{
  "beta2": 0.99,
  "steps": 12664,
  "dataset": "wikipedia_en"
}
Below are experts of layer 7 (counted from 0) of a mixture-of-experts language model. Rows are named router (the router's row for the expert), gate (a neuron's input weights, with its number), up (a neuron's input weights, with its number) and show model dimensions 0-95. Each number is 128 + 24 x the weight over its row's rms, rounded and kept within 0 to 255.
Before each expert's rows: "gets" lists some tokens that make up at least twice as much of what it gets as of all text. This comes from a sample of Wikipedia text that the model never trained on. Tokens count by the router's weight.

# expert 4
gets: ",", " and", " of", " |", " of the", " in"
router [158 136 118 162 178 139 128 111 119  49 142 136 152 140 112 137 118 119 140 121 119 152 123 107 139 120 156 143 120 168 130 104 101 127  94 116 103 112 139 122 144 131 122 120 152 137 159 147  91 148  55  90 136 151 118 114 115 119 111 101 140  98  93 151 117 102 133 121 109 129 100 141 158  89 135  81 100 145  97 106 156 114 131 117  92 146 117 108 117 150 166 109 132 100  77 137]
gate0 [131 159 129 125  94 129 124 122 184 114 118 124 152 113 186 144  79  78 170 138 138  90  87 127  94 157 109 115 149 113 147 116 159 110 136 152 134 138 115 122 109  84 125 156 100 138 132 102 133  83 121 153  98 139 131 142 161 172 113 101 104 138 148 108  91 128 125 134 133 117 136 165  96 156 106 118 143 153 166 102 156 116 125 107 136 124 151 121 151 122 129 138 136 106 135  71]
up0 [145 163  99 152 128 158  88 114 114 113 133 153 102 157  97 147 124 101  95  99 146 157 109 138 144 126 131 100 142 119 137 127 117 147 139 108 141 156 150 137 174 116 141 116 127 133 156 127 103 120  83  88  91 125 123  95 111  99 125 128 132 104 126 160 155 115 133 123 144 128 164 117 133 132 105 105  84 107  83 149 164  84 103  99 115 165 137  98 127 133  93 160  83 174 159 164]
gate1 [ 91 146 105 162 115 146  91 116 111 109 110 127 187  94 113 129 139 110 136 131 141 133 115 106 172 122 137 121  93 106 118 149 148 116 109 124 151 117 108 126 138 117 134 119 162 129 165 161  92 113  94 112 100 106 121 149  96 138 155  81 153 104  92 163 122 128 145 167 136 133 158 102 121  98  82 120 181 170  82 151 111 134 112 108 104 155 127 126 154 111 115  81 128 122 112 136]
up1 [123 104 135 157 120 141 124 108 131 147 157 118 145 114 163 116 152 143 182 162 142 108 167  95 145 125 127 130 136 133 189 155 138 132 137  91 143 104 135 125  89 149 119 180  81  99  92 139  80 139 121 139 167 129 148  88 155 141 125 122 149 143 137 125  99 159 138 140 142 171 138  92 111 127 168 136  79 127  68 150 109 133 133 117 152 134 150 117 130 119 130 121  90 125 110 132]
gate2 [ 77 121 123 119 164 120 138 125 133 134 141 105 137 104 163 183 122 114 136 114  98 135 140 179 103 155 124 134 117 121 112 127 102  89 121 130 141 139 131 163 130  48 115 149 155 115 102 111 133 132 139 173 110 110 122 119 173 161 131 134 151 171 167 103 111 125 149 131 128 122 104 136  93 140  69 114 117 130 168 112 117 165 127 144 136 103 129 102  92 106 137 143 149 142 105  96]
up2 [144 152 149 109 141 132 121 135 126 123 119 146 134 160  80  91 150 117  69 136 129 103 134  98 153 131 138 128 133 167 123 118 131 169 129 105 113 112 119 121 138 205 118 104 132 140 141 124 111 108 106  97 146 157 144 147  44  94 130 124 115 101 120 160 167 134 130 138 125  96 131 107 154 113 167 143 122 111  75 148 144  90  98 119 118 156 138 123 123 143 135 139  82 123 121 154]
gate3 [132 122 116 150 117 113  99 100 116 123 127 120 138  89 109 158 114 142 160 144 114 127 124 175 165 129 112 144 148 138 145 127 136 144 107 113 139 135 121 112 130 123 118  93 143 127 130  85 136 122 118 127 147 165 137 137 115 164 166 160 112 149 120 156 121 135 135  95 122 120 109 183 164 143 117 100 108 138 214 131 180 112 153 109 138 140 198 138 158 126 158 140 117 173 149  90]
up3 [136 172 146 139 107 136 122 120 135 118 137 117 183 133  73 126 180 138 102 135 120 142 138 146 142 100 113  96 132 125 116 170 147 144 103 166 144 102 173 133 131 121 127 113 135 123 163 120 131 142  94 118 172 155 137 134 140 134 116 105 111 100 100 122 180 137 107 180 135 160 108 130 134 167 173 105 124 152 171 108  97 128 129 116 158 164 149 144 167  99 125 121 147 108 166 111]
gate4 [ 88 133 132 133 121  97  90 133 151 109 171 142 140 119 141 174 126 140 172  96 145 126 154 116 129 127 124 131 117 155 168  90 155 128 115 112 146 110 170 136 111  91 130 166 152 160 129  74 138 130 102 116 184 125 115 106 135 134  88  98 138 150 118 164 132 123 120 112  86 125  85 119 162 136 135  95 141 109 155 127 128 134 142 132 127 124 113  97 151  63 151 149 144  97 109 102]
up4 [140 161  95 162  76 121 132  99 102 155 107 143 120  80 107 131 127 121 160 159 146 132 126 141 131 129 137 168 140 138 115 134 119 157 138 141 151 114 129 123  91 134 104 107 139 126  49  94 164  98 134 180 116  95 119  91 154 124 111 105 114 159 157  90 104  89 105 108 127 144 150 123 139 136 171 131 175 145 149 147 106 144 149 135 122 129 108 105 165 140 128  96 133 132 148 137]
gate5 [146 124 151 139 187 130 121  92 134  93 155  93 143 120 123 127 137 117 146 158 120 203 137 142 132 141 108 104 114 137 132 160 122 129 132 138  99 152 134 111 138 108 114 131 136 162 162 158 151 107 104  96 112  79 137 106 172 164 127 135 140 140 127 130 138 136 133  81 110 136 116  83 139 140 137 115 110  87 170 140 168  96  99 130 119 142 189 163 137 161 116 147 147 145 112 122]
up5 [167 167  64  83 108 120 120 138 101 140 124 116 144 131 126 129 113 107 109 131  99 102 119 121 152 100 124 130  95 124 129 158 128 111 148 117 148 112 118 112 158 124 140 120 164 129  86 149 140 162 160 133 133 135 132 123  65 159 153 107 168 109 141 113 120 107 152 149 185 139 144 150 178 145 145 158 153 147 127  88 124 117 134 165 142 152  96 103 105 129 179 104 139 109 150 123]
gate6 [143 104 123 143 131 104 145  96 127 135 113 110 156 159 172 162 165 116 134 137 110 140 111 163  90 122 148 101 127 122 124  77  86 135 126 176 158 134 102 126 130 149  89 142 155 159 104 154 130 126 127 166 132 128 165 124 189 147 117 132 139 149 142 110 111 133 117  88 131 140 113  75 128  66 122  91 142 151 120 102  86 105 145 163 107 141 106 120 135 131 125 131 155 102 122 153]
up6 [ 95 119 137 112 123 167 100 121 121 146 120 127 130  99 134  99 117 126 130  84 146 103 113  66  86 145 121 126  93 126  99 122 138 135 146  89 141 132  99 134 149 105 133 164 124 123  95 143 145 103  95 132 190 165 132 114 158 100 144 173 149  93 206 118 110 124 118 135 145 156 105 162  88 114 109 118 131  91 124 124 142 109 139 128 119 127 125 100 103 125 163 151 120  99 124 127]
gate7 [123 118 134  96 145 145 140 130 132  92 151 134 147 169 162 115 129 126 141  99 167 111  62 123 166 133 115 129 115 132 110 129 154 141 106 128 125 113 139  93 107 173 123 155  77 126 123 142 149 119 128  95 129 184 177 150 103 116 118 124 123 130 145 158 120 111  93 132 119  96 120 116 134 175 151 132 130 152  92 146 173 109 122 171  93 132 130 174 141 118 152 108 121  84 165 113]
up7 [159 138 122 181  62 134 120  92 103 142 122 129 104 113 132 112 117 113 122 152 130 109 136  98 107 149 131 126 134 142  95 131 145 142 116 157  61 162 123 134 105 111 134  90 155 132  84 141 128 117 144 135 111 127 153 106 149 155 127 166 148 144 137 115 115 132 126 124 147 173 147 107 138 117 182 133 132  98 122 198  96 142 114 150 155 124 150  85  94 109 151  98 141 140 158 129]
gate8 [141 111 130 119 162 161 125 137 172  93 129 137 157 112 123 117 120 135 132 116 138 174 122  81  99 165 146 108 134 143 136 108 152 123 129 152 157 153  85 152 159 151 156 161  72 131 172 136 100 124 121 112 141 174 169 147 128 114 117 127 148 102 124 162 137  77 130 122 174 119 114 137 132 116 132  95 147 120 156  72 119 117 168 159 143 101  93 109 124 140 123 155 110 134 146 148]
up8 [134 123 161 112 120 115 111 118 115 129  97 119  79 124 151 107 193 109  97 128 124 140 153 123  86 127 132 110 105 152 119 108 136 123 145 123 135 127 136 130 134  93 149 122 166  85 131 163  93 165 112 150 158 177 121 114 181  89 163 114 103 144  92  90 129 104 116 109 142 119 131 126 118 108 110  96 108 145 113 145  85 170 120 124 126  96  92 126 113 101  96 144 153 138 127 175]
gate9 [ 98  96 136 141 125 145  90 147 119 116 113 100 184 114 110 162 105 109 130 143 152 118 155 127 198 128 130 123 111 121 124 146 158 168 117 131 149 136 144  80 155 140 108 185 123 141 155 136 108 154  82 113 106 149 148 108 133  93 124 126 182 117 160 129 141 159 108 161 153 156 152 103  90 117 136 121 126 137 171 123 134  75 115 138 127 131 138 131 154 135 151 119 123 160 135 103]
up9 [118  96 142  81 132 139 168 128 142 123 116 140 132  87 128 108 145 133 105 116 133  72 139 116 106 165 131 120 125 172 134 122 182 159 111 155 128 135 145 159 130 155 105 118  98 162 185 122 142 142 130 143 142 129  96 130 124 167 122 123 135 118 127 138 100 118 122 139  69 117 100 136 101 180  64 166 113 104 133 149 112 112 109 111 109 100 116 173 158 115 154 138 117 128 127 104]
gate10 [127 138 146  87  86 142 162 130 130  99 116 151 163 121 158 124 153 144 122  76 138 117 111 107 110 132 136 170 129 165 129 129 150 132 101 131  98 129 153 173 146 119 110 124 127 106 142 155 108 153 113 105 146 134 128 117  81 102 118  99 102 104  81 114 136  92 102  91 111  83 120 139 170 133 124 114  98 113 106 167 149 125  85  88 107 145 141 154  81 111 133 164 103 110 140 116]
up10 [136 108 104 127 122 132 128 108 135 154 136 135 108 144 135 115 101 112 123 133  90 151 163 143 145  99 129 116 149 112 166 131 100 161 122 131 165 106 108 150 126 126 148 149 176  95 116 150 132  97 123 129 184 101 104 111 127  94 135 173  88 123 128 135 114 122 130 161 171 133 166 157 153 121 141 148 132  97 126 135 114 129 172 143 137 102 116 104 141 144 119  60 174 134  70  84]

# expert 1
gets: ".", " (", ")", " =", "\"", ")."
router [132 103 112 148 150 161 135  73 113  81 112 161 128 151 153 131 125 100 161 111 147 109 144 132 100  93 107 117 123 176 119 106 168 139  84 130 130 160  95 147 121 101 121 138 144 129 162 120 181 126 144 126  94 119 138 140 142 128  89 141 110  77  94 133 148 165 111 122 109 115 131 117  95 139 127 147  97 136 118 135 136 101 156 139 133  89  93  86 101 127 145 109 117  70 121 136]
gate7 [ 98 122 112 158 145 173 113 108 146 107 151 148 135 145 116 151 122 147 122  95 134 135 183 178 166  92  97 148  81 131 112 147 123 132 132 153 149 150 143 117 145 135 109 148 133 125 135  93 142 105 121  98  96 114 123 106 112  84 130 149 117 110  98 126 163 122 126 116  85 108 157  66 119 134 112  97 125 139 127 170 110 138  82 128 176 146 147  98 122 174 151 115 130 118 151 117]
up7 [101 116 150 132 124 151 103 131  79 112 123 163  67 124 154 123 108 100 127 145 121 139 125 141 151 174 123 121 150 151 100  93 157 136 145 144 141 125 117  72 180 141 116 127 126 138  98 135 129 127 122 143 133 139  98 128 104 138 153 122 120 137 106 157 101 137 120 140 116 102 148 118 139 177  89  61 147 101 160 125  70 194 119 140 117 137  91 129 125 140 137 131 138 143 127 100]
gate8 [174 142 121  77 105 130 136 135 146 132 115 127 126 113 120  89 108 124 133 137 128 103 130 106  99 125 133 172 112 177 190 130 150 152 111 126 110 126  87 138 143 125 103 102 147 160 170 132 129 152 132 138 102 157 115 100 149 135 167  81 115 121 108  98  85 131 122 171 153  93 115 130  95 122 143 130 128 149 136  91 118 103 183  68 133 113 126 125 141 106 149 124 107 107 118 100]
up8 [130 163 142  88 156 165 148 120 133 130 133 136 148 109 115 141 118 100 208 131 116 122 134 122 160 161 158 136  95 118 109 136 117 129 123 103 156 127 122 110 132 155 118 128 140 116  95  96 175  79  91 126 116 138 166 142 137 174 182 145 142 119 139  94 143  99 139 115 150 127 132 132 125 116 129 126 111 176 100  98 117  89 148  81 166 131 102 127 115 114 142 122 159  96 123 157]
gate9 [126 105 115 127  68  87 149 160 132 109 114 115 125 141 157 164 119 108 128 116  90 129 130 135 135 114 134 149 131 119 137 168 140 120 150 158 132 123 131 137 149 116  83 125 143 164 157 109 162 113 132 123 148 121 183 133 158 103  96  97 149 130 111 136 118 150 107 152  99 123 134 160 125 108 148 129 126 168  46 153  89 142 131 123 118 111 118 108 139 113 116 103 144 170 119  58]
up9 [110 176  83 121 113 141 123  91 129 149 107 149 154 171 148  98 155 104 141 119 106 124 119 109 149 117  98 105 127 165 106 118 142 143  81 159 141 134  98 157 151 121 156 142 164 149 110 114 159  98 115 169 112  59 147 138 120 129 141 122 151  93 119 124 107 104  98  99 143 138 155  81 133 130 148 121 159 166 116 141 178 149 131 137 106 111 162 123 144 164 140 139 141 127 146 120]
gate10 [128  94 116 114 133 151 114  79 109  48 118 156 101 138 168 167 153 157  98 152 146  85 170 123 128 113 148 154 126 153 119 114 159 134  82  97 137 136 103 139 119 113 188 142 150 126 105 143 133 124 145 124 121 131 148 170 109 139  97 123 147 100 118 126 120 139 119 120 157 119 138 115 103 129 123 153 105 140 109 118 104  66  98 126  77 118 111  99 111 134 125 136 127 119 136 102]
up10 [182 178 123 128  92 134 114 137 100 155 141 107 127 126 129 118 108  96 192  85 100 136 110 171 107 113 131 103 147 159 141 106 122 116 114 133 102 131 117  98 151 154 115 143 153 139 131 151 164 108 113 135 112 129 133 135 123 109 109 102 100 158 139 140  94 147 131 122 142 108 169 131 104 161 156 132 172 110 125 118 122 191 100 182 155 118 106 116 150 126 138 112 149  80 144 131]
gate11 [148  96 134 104 137 165 118 100 142 123 109 144 164 162  81 115 141 174 155 125 115 156 161 155 122  87 121 103 159 138 109 150 105  99 128 101 142 139 121 124 161  80 125 149 137 123 133  82 109 126 136 168 129 118 106 120 109  98 105 141 135 119  86 149 128 139  87 126 114 162 105 136 121 161  83 152 116 175 139 134 101 118 109  98 158 172 133 102 138  85 109 130 138 139  94 110]
up11 [ 93 116 172 122 130 165 104 165 121 171 117 147 103 152 146 163 163 131 142  87 171  95 165 175 112 103 134 127 110 134 136 114 121 109 173 104 142 137 140 113 127 104 152 137 177 187 161 152 140 184  95 113 146 149 104 116 135 144 126 140 109 111 127 136 111 139 128 150 105 151 134 134 105 169 108 118 130 125 119 116 139 155 130 144 130 127 117 116 161 166 128  87 151 103 106 149]
gate12 [120  79 134 145 117 128 129 112 136 146 154 165 119 110 126 152  80 108 123 105 132 117 142 136 116 133 109 133 116 152 133 115 158 120 158 127 157 125 155  84 122 107 108 130 139 134 144 190 110 181 144 117 108 146 115 114 227 103 131 116 115 124 117 117 122 122 103  97 107 129 139 152 115 170 132 166 150 158 145  72 153 107 111 134 147 129 116 120 146 131 137  79 137 122  95 144]
up12 [114 155 176 105 164 109 142 116  96 164 163 117 115 126 128 135 115  85 114 174 147 114 138 150  78 116 112  70 156 158 148  96 119  95 114  99 171 129 136 131 130 131 158 149 133 115 145 164 120 112 200 153  87 102 129 140 162 122 134 104  92  90 148 125 152 121 138 136 102 158 149 116 147 139 144 107 154 132 136 107 100 144 116 144 162 128 139 120 118 115 155 104 122 144 129 133]
gate13 [112 135 135 194  85 103 157 116 112 129 117 137 117  96 169 101  97 121 151 119 139 142  97  74  86 164 158 148 125 105 138 113 136 109 141 112 137 173 117 125 117  96 151 136 122 137 147 107 130 132  93 135 153 115 103 142 129 148  93 147  94 127 126 190 104 151 144 101 108  95  93 134 123 125 163 119 110 119 128 123 113 122 125 114  95 175 120 102 115 152 118 100 133 136 106  74]
up13 [166 149 169 132 171 112  92 120 124 144 125 150 121 144 109 140  69 116 110 110 107 178 125 155 139 170 111 116  70 127 149  85 114  65 105 118 149 107 126  95 124 117 159 107 114  83  89 145 152 113 121 136 140  92 127 124  99 164 115 131 120 129 141 163 143 129 145 138  84 138 143 132 136 138 112 104 151 146 151 127 125  86 161 109 115 162 146 121 122 111 156 142 117 105 122 118]
gate14 [133 144  98 118 104 150 108 109 141 114 123 118 173  69 121  75  94 144 148 121 105 111 103 123  80 142  99 139 149 105 111 128 117 157 114 168 141 156 131 112 132  87 102 121 146 110 154 109 130 143 159  96 161 137  89 112 101 137 105 133 126 146 107 101 115 108  86 135 137 200 125 129 113 147 133 153 126 141 159 161 153 103 122 148 143 136 114 127 151 131 142  96 105  87 142 168]
up14 [146 125 107 152 105 122 151 110 102 130 146 148 157 116 170 116 105 110 130 160 128 133  99 142 156 138 166 137 106 141 130 134 104 112 127 170  93 130 129 117 142 122 151  99 161 135 150 112  66 143 146 132 188 125 146 133 112  95 118 144 115 168 160 130 112 116 163 120 128 177  79  94 126 163  96 123 131 112  84 142 145 111 100 163 120 126 147 169 122 179 110 155 150 116 153 133]
gate15 [139 137 135 140 131  61 146 146 120 144 112 122  99 177 131 165 166 162  82 126 111 110  75 148 135 119 132 157 126 108  72 119 157 113 139 120 108 133 108 142 153 147 163 141 108 134 118 151 159 130  85  95  89 139 112 151 150 109 111 123 130 115 114 155 108 139 150  89 116 114  80 122  73  92 123 111  93 167 134 121 110 105 122 108 101 118 121 112 113 102 133 104 138 139 107 130]
up15 [ 93  98 130 158  89 144 107 163 120 131 123 144 136  93 112 121  99 166 145 128 119 160 113 164 130 160 132 146 106 160 123 164 110 163  90 117 126 140 122 113 119 156 110  86 138 155 108 171 106 123 141 185 170  96 141 107  97 108 161 122 102 126 149  73 141 134  98 114 122 140 149  99 152 137 145 117 133 145 115 155  91 105 123 117 181  86 104 129 147 124 137 152 125 128 104 113]
gate16 [155 145 171 106 155 122 166 139 172 135 122 102 110 152 134 162  90 116 134 103 124 129 120 122 123 161 159 126 154 140 128 106 133 141 158 136 121 112 115 138 149 109 148 100 112 115 165  73 143 143 137 106 117 127  83 104 149 163  91 113 130 128  87 119 134  97 107 127 173 136 136 193 121 112  76  99 140 171 142  97 125 101 143  98  99 144 122 115 108 137  85 136 110 141 108 141]
up16 [185 142  96 121  97  94 120 173 120 120 144 137  89 118  75 148 133 140 140 132 142 103 124 129 150 147 180 130 120 143 119 155 130 167 155 150 124 143 148 131 167 143  89 101  80 140 149 117 158 132 119 158 117 139 140 144 137 132 118 125 122 167 120  76  87 137 110 128 128 131 139 158 126 100 103 172 118  93 124 130  80 173 114 118 119 151 169 122 163 121 138 100 124 147 134 153]
gate17 [108  86 161 100 171 129 151 141  97 110 134 141 109 113 110 116 101 122 117 135 124 127 133  69  94 160 102 140 117 108 134 118 171 122 105 121 132 168 108 157 117 120 100 132 110 123 132 128 146 153 142 118  87 111 102 169 124 171 166 123 170  95  89 113 147 138 119 115 150  95 133 141 164 169 126  90 125 174 155  99 113 164 118 111 119 137 124 139  98  95 109 107 149 140  91 114]
up17 [126 139 102 136 141 168 136 128 101 139 107 135 124  78  92  93 144 129 112 109 103 163 102 104 129 152 164 180 168 142 148 107 143 109 115 135 155 162 143 180 101 100 118  87 132 148 163 124 162 161 159  95 138 119  92 114 108 156 140  96 102 123 119 110 108 138 117 122 108 161 161 119 145 130 161 114 128 125 128 157 130 131 147  81 129  93 125 109 122 143 114 126 102  73 119 160]

# expert 2
gets: "\n", "\n\n", "| ", ", ", "am", "ak"
router [147  83 101 141 146 136 150  86 120 102 156 165 150 128 105 126 120 159 133  96 143 135 143 136 106  84 110 147 142 132 144 165 115  96 114 142 115 105 131 111 128 166 139 149 105 149 113 181 134 122 115 158 138 137 139 145  98 136 110 134 134 122 137 107 124 146  76  99  87 109 118 146 130 143 145 121 156 159 139 133 156 143 139 180 150 109 194 127 175  83  92 116 113 101  99 151]
gate7 [154 106 110 127 111 124 156 101 145 121 135 158 148 121 115 129 124  93 118  99 140 139 105 112 134 163 173 164 147 119 106 114  45 107 127 160 103 131 138 135  85 113 109 131 128 134 121 135 107  99 128 119 143 117 143 134  97  88 108 137 133 130 143 159  40  89 154 157 133 137  88 148 117 160 103  79 124 131 135 107 131 162 105 134 125 143 148 159 101 120 108 132 119 114 159 141]
up7 [121 140 141 128 120 135 123 139  86 148 102 155 136 121 131 139 121 120 150  97 133 134 120 147 117 123 114 180  70 153 149 133 154 117 184  83 131 127  75 148  98 123 128 101 151 127  84 118 178 115 138 136  85 138 119  93 136 120 162 144 116 147 125 146 111  90 112 145 173 120 173 138 118 140 126 189 146 159  91 151  92 155 103 138 147 108 123 104 147 128 150 114 149 128 117 117]
gate8 [ 89 123 107  97 150 119 130 122 128 116 113 128  97 128 134 164 150 124 127 155 127 127 123 132 103 123 107 127 136 101 108 118 122  99 115 169 112 165 130 154 149 112 131 121 115 120 139 112 113  74 111 139 185 127 103 198  76  93  99 150 120  84 105 144 104 150 120 121 139 110  96  96 141 123  68 151 124 132 137 162 112 147 111 129 112 145 156 125 112 141 121 129 153 109 128 203]
up8 [108 106 134 101 120 133 122 143 109 127 126 129 153 110 140 131 111 125 114  41 162 106 108 156 166 137 170 123  90 103 114 154 123 139 132 118 131 114 124 105  86 116 164 128 175 141 146 121 110 169 106 117 113 117 120  99 151 132 137 126 101 121 112 133 163 106 126 123 131 144  94 102  91  83 161 169 164 104 107 106 125 131 115 108 161 160 112 104 125 151 102 134 169 108 163  95]
gate9 [139 105 103  92 125 145 185 118 143 116 115 113 124 134 131 124  92 135 150 116 147 127 169 127  97 163 156 113 123 134 108 120 112 144 131  72 124 109 149 112 147 167 121 117 176 132 142 125 158 148 126 130 149  82 141  88 149 167 118 116 191 142  80 128 103 114 127 121 158 103 119  97 148 153 169 146 155  87 122 115 123 112  96 136  88 120 150 133 147  82 122 139  94 109 121 123]
up9 [119 132 138 111 133  97 129 176 136 132 162 158 129 106  73  96 100 143 120 112 118 141 111 133 105 135 147 149 124 137 180 102 103 118 129 106 132 123 159  95 195 111 162 139 109  88 168 143 151 177 139 102 122 143 111 109 138 159  71 115 150 108 172 130 151 112 143 135 100 133 125 141 173 123 101 126 122 127 100 108 140 136 162 132 121 123 162 123 114 139 119 127 145  91  80 136]
gate10 [163 108 146 119 167 121 141  53 125 116 137 147 125 104 109 174 132 121 143 114 124  86 108 111 126 113 124 145 115 122 137 122 105 116  99 105 115 127 162  99 122 115 145 104  97 189 144 168 134 101 131 164 185  93 187 128 126 140 113 135 136 130  91 121 111 126 119  89  93 113  99 114 125 149 108 133 111 164 127 133 166 138  92 121 155 139 151 132  97  92 147 133 112 135 105 130]
up10 [142 151  94 183  80 136 133 138 109 134 121 129  79 142 125  81 149 119 119 173 152 149 136 159 179 103 136  81  78 132 125 150 124 122 121 172 145 137 135 141 113  94 132  96 110 109 150  72 125 181 133 128 111 155 124 138 118 101 147 131 119 141 142 106  98 142 121 130 136 143 146 120 134  92 113 135 153 115 120 132 110 126 109 142 128 137 120 159 174 147 140 115 161 177 150 161]
gate11 [107 112 144 158 147 166  88 136  65 135 142 114 131 122 122 147 163 145 156 139 141 135 143 114  72 180 109 190 118 161 133 108 119 142  95 103 113 126 100 131 147 143 122 165 117 145 117 104 146 101 115 139 125 171 127 168 152 114 104  99 104 116 125 147 133 129 111 161  84 127 167 137 154 135 117 151 160 129 151 116 127 129 130 146 129 146  96  67 129 154 106  98 119 149 139 118]
up11 [135 114 114 109 110 135 120 141 118 126 106  95 103 120 128  91 157 130 171 149 129 118  99  96 126  98 118 130 149 136 161  98 143 135 117 138  80 139 113 133 149 153 178  98 119 137 124 102 144 149 112 145 118 168 106 147 158 158 108  97 128 182 125 139 137 135 121 130 145 142 139 126 148 136 167 121 139 121 112 169 122 113 178 152 105 142 163  63 140 184  87 140 154 140 161  90]
gate12 [144 101  94 139  99 153 136  85  71 111 174 168 134  88 120 140 163 154  95 103 130 118 129 100 155 152 135 121 147 145 103 143 124 138 157 153  98 163 140 116 143 148  97 160 106 132 108 100 106 109  79 134  75 100 108 155  89  89  94 138 139 135 112 127 124 100 124 108 154 111 108  97 106 125 113 142 116 140 124 158 155 129 106 142 147 142 159 117 148 130  85 132 115 111 153 114]
up12 [150 136 122 114 138  85 150 119 141 123 112 122 115 129 140 104  85 128 123 113 107 162 105 156 172 114 158 136 131 138 149 146  92 154 105 100 146 118 119 146 102  84 166 115 132 137 107  79 158 126 174 104 127 109 123 128 114 119 142 157 110 100  94 139 130  78 135 153 118 103 185 124 120 121 114 155 159 141 120 160 124 100  62 115  85 150 114 146 133 111 161  96 142 155 136 156]
gate13 [166 105 152 120 100  78 144 102 142 106 120 118 150 140  98 158  92 108  91 134  97 103  76 147 118 127 124  78 117 146 132 191 157 125 152 140 146  80 126 115 159 123 142 134 124 100 141 138 119 132 169 130 135 146  91 112 118 122 143  88 168 147 122 144  93 116 123 138 138  91 148 157 113 136 130 127 124 125 112 104 129 142 135 129 133 165 139  82 130 113 118 107 191 146 147 163]
up13 [178 148  84 192 157 113 165 126 134 108 115 146  69 113  91 100 155 115 111 136 118 164 139 115 124 155 135 127 104 132 147 149 118 146 136 132 145 126  91 115 167 111 145 159 117 122 107 104 128  97 121 121 120 143 124 158 109 111 119 150 171 133 126 124 126 152 112 106 137  73 112 134 154 169  95 150 128  86  68  97 148 129 126 117 145 150 147 125 140 102 105 121 146 142 100 100]
gate14 [141 131 154 122 149 112 133 131 194 127 169 125 135 154 152  90 142 108 126 133 172 137 143 104  94 118 157  96  57 113 143 147 147  82 149 132 123 148 138 171 143 156  72 163  97 117 108  82 151  99 102 101 127 140 142 151 125 110 100 119 137 146 129 112  87 126 145 101  92 145 120 112 161 101 123 106 134 175 133 150 130 132 119 138 143  89 119 154 127 136 117 137 127 120 130 127]
up14 [160 141 152 149 161 154 111 129 115 110 138 130 135 130 124 124 111 115 115 150 144  94 175 150 106 113 150 138 162 137 176  82 125 135 148 141 141 154 141 112 117 134 123 116 121 154 135 112 149 121 158 114 150 117 164 135 170  94 143 122 144 175 135 132 109 136 103 112  80  82 114 129 122 157 136 143 156 171  92 137 164  91 157 124 177 164  97  67 100 143 137 129 116  96 139 108]
gate15 [112 132 117 138 101 100 143  90 130 155 186 120 151  99 122 132 137 131 161 152 153 115  96 124 146 100 168  86 125 154 152 130 130  77 125 133 125 142 150 179  92 144 151 110 132 115 154 159  99  99 100 156 128 165 142 102 122 122 127 143 119 107 118  93 114 122 136 110 105 124 138 162 156 143 177  89 158 131 140  74 186 138 118 135 112 121 128 135 159 168 123 107 110 115 128 138]
up15 [151 155 129 135 116 136 110  72 136 122 170  94 133 126 125 139 206 154 126 133 153 120 115 128 112 131 137 103  89 120  95 126 135  84 142  84 125 120 118 148 119 135 141 120 142 123 151  97 125 114 151 137 173 188 151 119 155 132 118 130 181 141 129 118 110 144 121 137 132 141 140 159 130 114 135 118 156  45  97 142 145 146 103 156 131 124 120 120 151 140 165 120  93 144 117 162]
gate16 [127 134 138 121  97 102 155 132 132 119 112 108 133 121  90 143 119  85 127 115 159 170 131 139 142 124 129 187 130 139 154 111 161 129 157 104 132 122 126  96 142 109 138 125 106 124 136 137 138 107 147 136 114 156 130 140 117 107 118 144 137 124  92 111 119  89 123 149  97 142 130 162  71 134 162  93 112 199  99  91 160 130 180 133 113 167 151  99  73  98 130 112 127 106  91 104]
up16 [134 152 157 142 118 120 147 154 138 148 140  88 110  88 126 142  76  96 127  89 144 138 118 134 160 128 119 114 125 118  95 155 138 146 125 162 132 113 121 103 119 115 125 132  78 103 117 130  73 160 136 149 148 169 117 141 119 122 135 128 120  72 161 125 123 102 130 101 142 163 109 165 104 112 116 136 118 145 106 119 172 133 190  77 131 174 134 125 111 140 106 100 179 120 118 143]
gate17 [127 123  89 120 148 123 134 117 114 140 109 124 114 158 132 137  77 134 114  89 126 134 180 156  80 153 116 125 145 103 106 128  97  81 114  97 131 120 112 127 150 138 147 112 144 148 125 118 158 161 138 114 105 109 135  92 123 103 158 136 175 111  81  94 135 122 144  92 176 106 161 123 129 151 193 159 174 108 141 129 140 124  86 144 135 113 153 140 152  97  99 137 108 119 127 133]
up17 [ 87 160  91 137 138 111 100 141  91 126 105 127 132 117 113 109 193 104 137 138 161 145 135  98 146 117 104 135 140 124 100 127 167 177 124 116 136 160 125 127 113 100  95  96 130 142 170 123 158 141 154 187 122 145 107 178 150 106  88 107 128 114 150 128 131 140 145  98 136 136  96 141  89 110 152 102 146 135 135 141 121 134 188 105 119 122 113 111 110  97 153  97 111 104 128 150]